config.yaml
d_model: 160
experts_per_token: 8
d_shared_expert: 0
moe_layers: [2, 3, 4, 5, 6, 7, 8, 9, 10, 11]
router_score: "sigmoid"
balance_bias: true
norm_eps: 1e-05
optimizer: "adam_variant"
seq_len: 1024
steps: 7647
Below are experts of layer 2 (counted from 0) of a mixture-of-experts language model. Rows are named router (the router's row for the expert), gate (a neuron's input weights, with its number), up (a neuron's input weights, with its number) and show model dimensions 0-159. Each number is 500 + 40 x the weight over its row's rms, rounded and kept within 0 to 999. Numbers have three digits each.
After each expert's rows: a language model's description of what the expert responds to; "mostly gets" lists some tokens that are sent to it at least half of the time. This comes from a sample of Wikipedia text that the model never trained on.

# expert 12
router:460506473480534546491509512524502508450474559457507483491519550502503503522544525527481525509547560495445489557532474554569530499418498521462452573528453533475521463532511414456513541545526504436471454487480479565501479498483564533539479532456462481434548497461532536415566555474520466528439545495530452470508519522452528519540504474460433558462543522497410520586433549600548421555509470480456495479456527513476533494516496448519530501502432516456433515495493411485457448428497553
gate0:540503483586551471474503512465491473523540530520468547448524500533477518434477502518525470472533553469537470452490476413467480433490631481485473519503463455435577542501464493522550582438476495444424446475437521439422470509483521550479498538571527518410497516526519462501498483516518523561432558479528491522536452498503466451512574498503461414506484528484523493550504416527489539446502456463574533493444533436474496518485530523513544509505521436513450510469449463546537560523536482
up0:534468484540552502558479496430514477516538495481459604451528480536477539424460600507539483515512485479544489492486501517481506479506488488502461544500573513432611520536490498469481558581524477483471459499483549473446418499503499513476536519504422511534470502516500523480535408504476524450468453476430449541530448423454522575549415547430475550518379529456528505547451497510550515485529497512490450424535528483534521535507487486463495485420484508482490465454500476519457435481466469
What it handles: Short syllables in names
mostly gets: "ro", "ga", " Ra", " Ma", "ta", " Mo"

# expert 9
router:472559496421596481471479502472489518431476468505489559542565549502448474490549575508553536511493532531471471508566534483510544507458560522487494487483491513502493474571428369564497488519473499476472489497480498491553487506551529478456439437494525443455560488534577487506569531549535482492450541484511501553502563574453573443559481499464478493437460582513423488500503537503569551523503575511478473525435527525485513503523502504437520499506492492515414493548545466512457427507534515
gate0:514497457484453528541504510473489482517550493565415505577479533502555599515456560497497465474468458473517488490426504511534446485440451523446564527523516549510448481477514496467523533560501493472483541468527377487511530592456435538486519502493508589530486471489467475522500495521497483592522523459473457471516565481567501519454453423543580547549541434435489512537487543583497504440533439507506498483567518463459458478495547511482470489485520438548504504515553478491447483430489435
up0:506557488480468483487494526519514572448571518534468489507595510607528557476425497524491503520508469531542502457456490456518510587468544498477536442520509560462446462426465502518471485615453512485456508509506419469426548436456434543505523431554536506457544569472510423506542526565487495533462493518524500450479524523460500453492425439511477484491473473484433458513484556573510516522591491479450516499560460469478495515458444473478464501484534508566542513494509453489440465530508492
What it handles: Line breaks, section headings
mostly gets: "==", " \"", "===", " ==", " ===", "---|---|---|---|"

# expert 13
router:449502537515541533469506468497467521482470509488487527526494482501484542437522490526467483509435545516460437508534483528537550475428603477486453500521526460533535508549464505503498523524518446492425500498484423508451551463576529487461537541447505467505533497542503470446525514503556441491437543563507483450425596531449460450509508511480501531451517505510405528512468520448560413557488529502462475525501591549538539480540522445508582492499593466445410567533504508580502483473521550
gate0:543491460474507489523517438554524497528482492476528495586477504486528417470485490547525478465445563486417517495494511604500554492470504478467533504526455460466530503539470512523540551427519498570432511491538551480440483508519484461467592537554426513457550491499470472466615442484536523489479453457524542557472474598498469522504584498496456482499487446511495540519525482464469558556478417464498528510511525391464544526534482470524552516531508500514491534431514516564475528496437421
up0:517550493502469512469424538434504513411561563486484525557462533482423502496487539433515486529454545530481542467546474500454453564515468549478529540480496506524508495528501527454478440561476580496526458451494414444464465482499501495498479513518438521451540519424471529449495589547542449531485485511486433467532498502475467456552574474469509506518498533570454500554562495653508491453470501474480428416517470545524551487491517544430526461495509530492418471507507464493478478471519491
What it handles: Of, from, by prepositions
mostly gets: " over", " during", " from", " under", " between", " around"

# expert 56
router:422510491414566551507567492510475532431524531487526534531498501500517503444547573495522458502532563510407445535524478514476516567448568552495530528587522490473439517544481515502534511504561459465515394501491525535491530488523492489539524467428478425467561501505541523472510500470555468499440556577381509507475550529470539502548525503447519497489528528462449537498454481513513463525457479477492493579490517534512523491559460445447550457503542491405440548491544477503467455461455496
gate1:500481478630528591512523529500515502478518573529455498494473492491526510519475522433444432505513446459530509545484601545497540525477482580526469458474433509515506536587487411530461476505428545471503427519453588508529527445428468449534474438469511546462496499526464544524487422547509471531509534489519417497538494524533478484516458437505487436531504498519455493522542494552481471519492491553468465474453534508475434554427558466509504516487507435559505462455488473529473465551548544
up1:477509514475486582514466452529493498510510432560616462520517470509453524532507487429530474403482474561426468492480488539541451496570436579541426469479546505550495494545517508487492439553546493520496478518435433478473540477530521510456475503516463454500542439537511513528479524486506448506492526438505500466555500525487423501468512559510539418465461531478501478425486431522551523451493510534483563542477491503615443447493537547512493520477550521556481541430556547529489538449481547
What it handles: Leading digits, following
mostly gets: " following", " election", " Preced", " change", " previous", " Follow"

# expert 32
router:441488486481494506514493526537491472508477463473484548550608462496550513501464547537465466450525516462512425535537525558488534481409499524450496573556499460374512463533449503534517490523572533528474426494530491481506518530506498490508551487419500439507490490570601492467510508457491504526429504538469524511579464531557562468572540505522450514478484482488513523506531524523508541448519488484497574562459549562482499560514465505514540491516533468458429593473459568504494462532495598
gate1:555569528515477540446525463336481519485489543500441558516523510557486445487480567464534509584478500509535434490529533426569504455502547485493429553549470512527553506500498528514466535492456538498513509479463538482517510519475500506558474469485535513557516483386489538552550442550489519521503495458524481524487468467515593510501512497424520407537492506507482505522506477490488489534502498582530522482431475371459490548454504486437499502554523497481568561509455468507513554466508481
up1:503400564558614505507505491526503484486518514506515553456453526487493447517520493434519463414483588476485491419497439406448521548422547571486506434510533500495495425507480443477521432544470415575470464495459534516495477500512490533588533440455561487476489470493478528519484516489493533515480510530478511558488492525459504499448508555533462495494516448438476508473522428450526483495463501488517446526514483547575431514511576481492461455427441541522500468478509490502538541561532539
What it handles: Institution and place nouns
mostly gets: " City", " film", " University", " National", " League", " World"

# expert 1
router:496486467471494562476539505476444449475463535471469485504521508499499462475581596462554410488449462569515462530549540431520493547454550575504473523550555473477501424491439507520547549601525452467564426501523493546482530481561453497471545519458474490465516495584446492465523545580459444496494557493528541498528569517452496523551518458497471520489516471559457480507406559520523503569513498477457445513454556538501536544499456458452489512502572490507502474465488481574501459470502493
gate0:526523484561530567490502494509472448543459556488475408521478447477538500418545510491498596517498507550467499512500522504492515506519606566518399483564521500497460548500400506451509525480516486411466537515472417528481508464512557497467498510431545473474507480526522464491494574497459519515470473540477511507455489467594478536529489526485519452463501488458411495588486475555550487579516529529602533506465571500524442456516534516518533493500542539478521528510529438538422544530478509
up0:530575477497404490538372550494503463501519493427492529531460501533509415491472538496594538552508498516450483498500507500508570486511513468466562502437443576440551453445545498443501498464544544500499522530495419389484412534572519490486473496527485543508503494509554500422578545477486498520477507419520436467511526531568513503525535450403501520561468565541484504499499524523513418503444508477489491516507542490481535495484510493501523504485524491510523430520448470500561464493539477
What it handles: As, for, with prepositions
mostly gets: " who", " E", " As", " For", " such", " as"

# expert 6
router:427527401471526507480509520479500532476457547457488476581552477499456550468526562539450491519503533501438473530505537493526519473441543502489539504523455481489475485559464457495505564476546459497516491498585483555564443449493513580604491532436483471455520502532564582425516536476475435522449570507548463483545555539483524462569546450483502520435555529530440501540487555521556486536501480421455482543548562515435558521493481427475532515502506509502426537455473500502475484470511497
gate0:476422551441554394485550473546508524546521497523503480553421502463501458541505491509432512508526475527433483569509451457483521496476430506485468499500438494502445448572506474532513537497599441459495545446435420524534509501456488564519516457536504514472506506531590555477496468497491500523543430513516503477551583489406487547501501532491534572460528518528527534421523546473510493574564436474544478558504472498486568450548459512497523479561494488448519457570532467506522489484496482
up0:594514559586552472489503520566561546492483494507568559623514515537490509497468476558448552514487466486497561560437475464501456508477470490511488529477449494508413466552513465527477501528551398461484595500503458502544571547503449519555550481520515496441522525518544543511497534476522484522499503556535556489499507485499508493470511549472580540499549518590512551510519486496486464512454463492571461464493488570509514417534461504450532448496456439524559462556519452495535540542544502
What it handles: Mid-word syllables, LaTeX
mostly gets: " Ra", "ner", "″", " no", " Ri", "able"

# expert 19
router:491520505461537549472559534443411545505460514470562549531556512500432477457525551523468488489538475494468426470478512496530489503452554565483464571525568458460508463529440440543555501475559466527502442497536508561502472509514509590556536435473500434448527495506492538481533539510521485533454535575542517564553587524483541471522525514434501525448487499476458495496436493551523528540516462495457559545402574521507535511562456487501503498507545539446489518531443492485564483420485567
gate1:519559475487462551526493508447530492485491463506513466425402464544482483436501450561479530454490476463502504459536431481427546445481502527565431482479586531481579505561506440421450463427514545448535465481472440527521575569476474550489493487497542500491505522501505481490478505445579582525498461555524515524470518484453502470449499539507513527532541481514494552465508551520556504519469479583557531480442486457465576477569478478520471440495523524518437493506438508600475477442506516
up1:511512569561473464499450550538504504481565483432443470538524557468465513478527522438555441525389551497491572512485487436454457564461499493512562491525485487541467574511550507518555515577501517575536532515563447483465545448496502488477473529531476549472470506458482553542494475562471461468566561423474505484576468499474489541532472540535507465546591552451518494552468513516450486468471513502503435523572486527534431528417537440498499514483518442549538477459551504490488491545529478
What it handles: Year digit nine
mostly gets: "9", " season", " film", " time", " team", " game"

# expert 52
router:424499510492520541463493530527450545501512540488563550540443498510496493473493557472491509496461536527494510573506468557494531520449547533477513531534488521495457514522476474540492458534554477515489435468514559562457514517541548514540579476441490512481566497536536479427525509500545467510473544549427530497492623585504552480533523479452466489456510566493396561507475541510550515495521501478527511626484490545511542529566449414501568468522561491466420534540460490509487453446501569
gate1:476485513495516478441515590423536529469514520500480432498517489480545518501488648558516507461495530475476480541430516498419526496459466477515538451467416534518556430473471582572501539501439501599542435457563475475466504458504517538585481520501484565427490459475496545502493507523514495502532386428532421549570487484469507498491484517479515516471543459487500520542531542515519547535505537510517478543488500549490480447445530496505496453480521491492504451446599498494472512465541513
up1:479386509495438482399501493456468482419564540502442470502552487527481536513489549574454476507466548475455529552440499543460517592440501488482511480476556538456562460439542556509498545544485500578539452498481484511502509484521516543475504596437461548506494462463496503471504532453500471480527434430503504533542506496482480504451465515462533530523542464536482519499538463502491536471513565486508412550485551592471493483522581443434496455444529519438470484525508579519431492513499499
What it handles: Leading digits 1 and 2
mostly gets: "fo", "cho", " Cho", " results", " FC", " Nick"

# expert 15
router:402512416486535536499507491530451531516468512362493502481534540500479503485512488531516484514554550505466427544535470500524534560376553527443461544542490581484475445517427437463477507524563503479503524500520515537524500489497496566521546497469497498499514499515497474478548499504530467466520544553550449489552522570469547501573531505509519571491564447473384484484490545577549488551529483523476474563463550522448493548521492476507516462504520555508452553492501493523461390476475491
gate0:482542524566501607455484545484499523507497539441449514455487450545468455490489510473493482505454466486438550524451572483548521511417591505508538459482513501499480423547462470528507511530427499540506470454420405466490515449446437492502499496517560499521464496447524497463462555495526508412525525549484430502402465503489470494531485540491448406500531568524470532461537547496522501537451487489504519538444493483493467565466469439457586498541532508524463558536514495521550525483515408
up0:567502511532520536466505563540402501449542466452361481473510539535501522479537466483457473512434525545559543471519493478426488491491516494530499504505476468512515511507459523505442474538482454556500554539502481527457518514519536474516528389521442486444483485519496495462467468521515514454547449493530536487436526542463530467468465491508468525504551424539523510432446531497555419506439492511507460384509473557479508552510511502498510447486435529491462511481421550506458541422604569
What it handles: Mid-word syllable pieces
mostly gets: " P", " Pa", "P", " Me", " Con", " Co"

# expert 3
router:416505453512511505508546475475460471504487491478478525509464522500498485525526569539486410480472524488477518573528455524515523486422534546527473536439548504479507453495440502505523515588546499521536459499568493480510488484505499564577512498450490533498536501550520541460557527532560469475502521577499509469499549486455558496585493498544490515459484533515459483483444561441535427540548529467441506572484583582500529525566467435424550527508537456443525513451503450566464418413479567
gate0:481513613499555500486461525410426532493526537450455478549452556540497478474497504451549439463531550486516508472489516513494481503443560447465571503504505573516444505466544523402491477519459473501525463442475490498524536500479436442567534483487433524479484510442462553504509538526447441532431567519422465527578568481522531494484503516496439466560514524469496482485565566554524522533419478551474499508539511458446548586523544503464547488541489519490448476475434486515519469450467501
up0:595536468533509455423504469514483510489546509499505553504568472493601483479498528533484579479527513478478523498549549415452525495507570468536429477503471483491496497502501464519518577448517478527503463512493549522426440450526544468469478483534539453456511457429471482506508487432552584489521490499438488528393501533542460513471547569441514493486512489534475484511500454460462487550521459501480446486494412573438429518466462444516471497474510489482560554533465542522459526488625481
What it handles: Adverb endings, clause commas
mostly gets: "ly", " often", " example", "ities", "ably", "ity"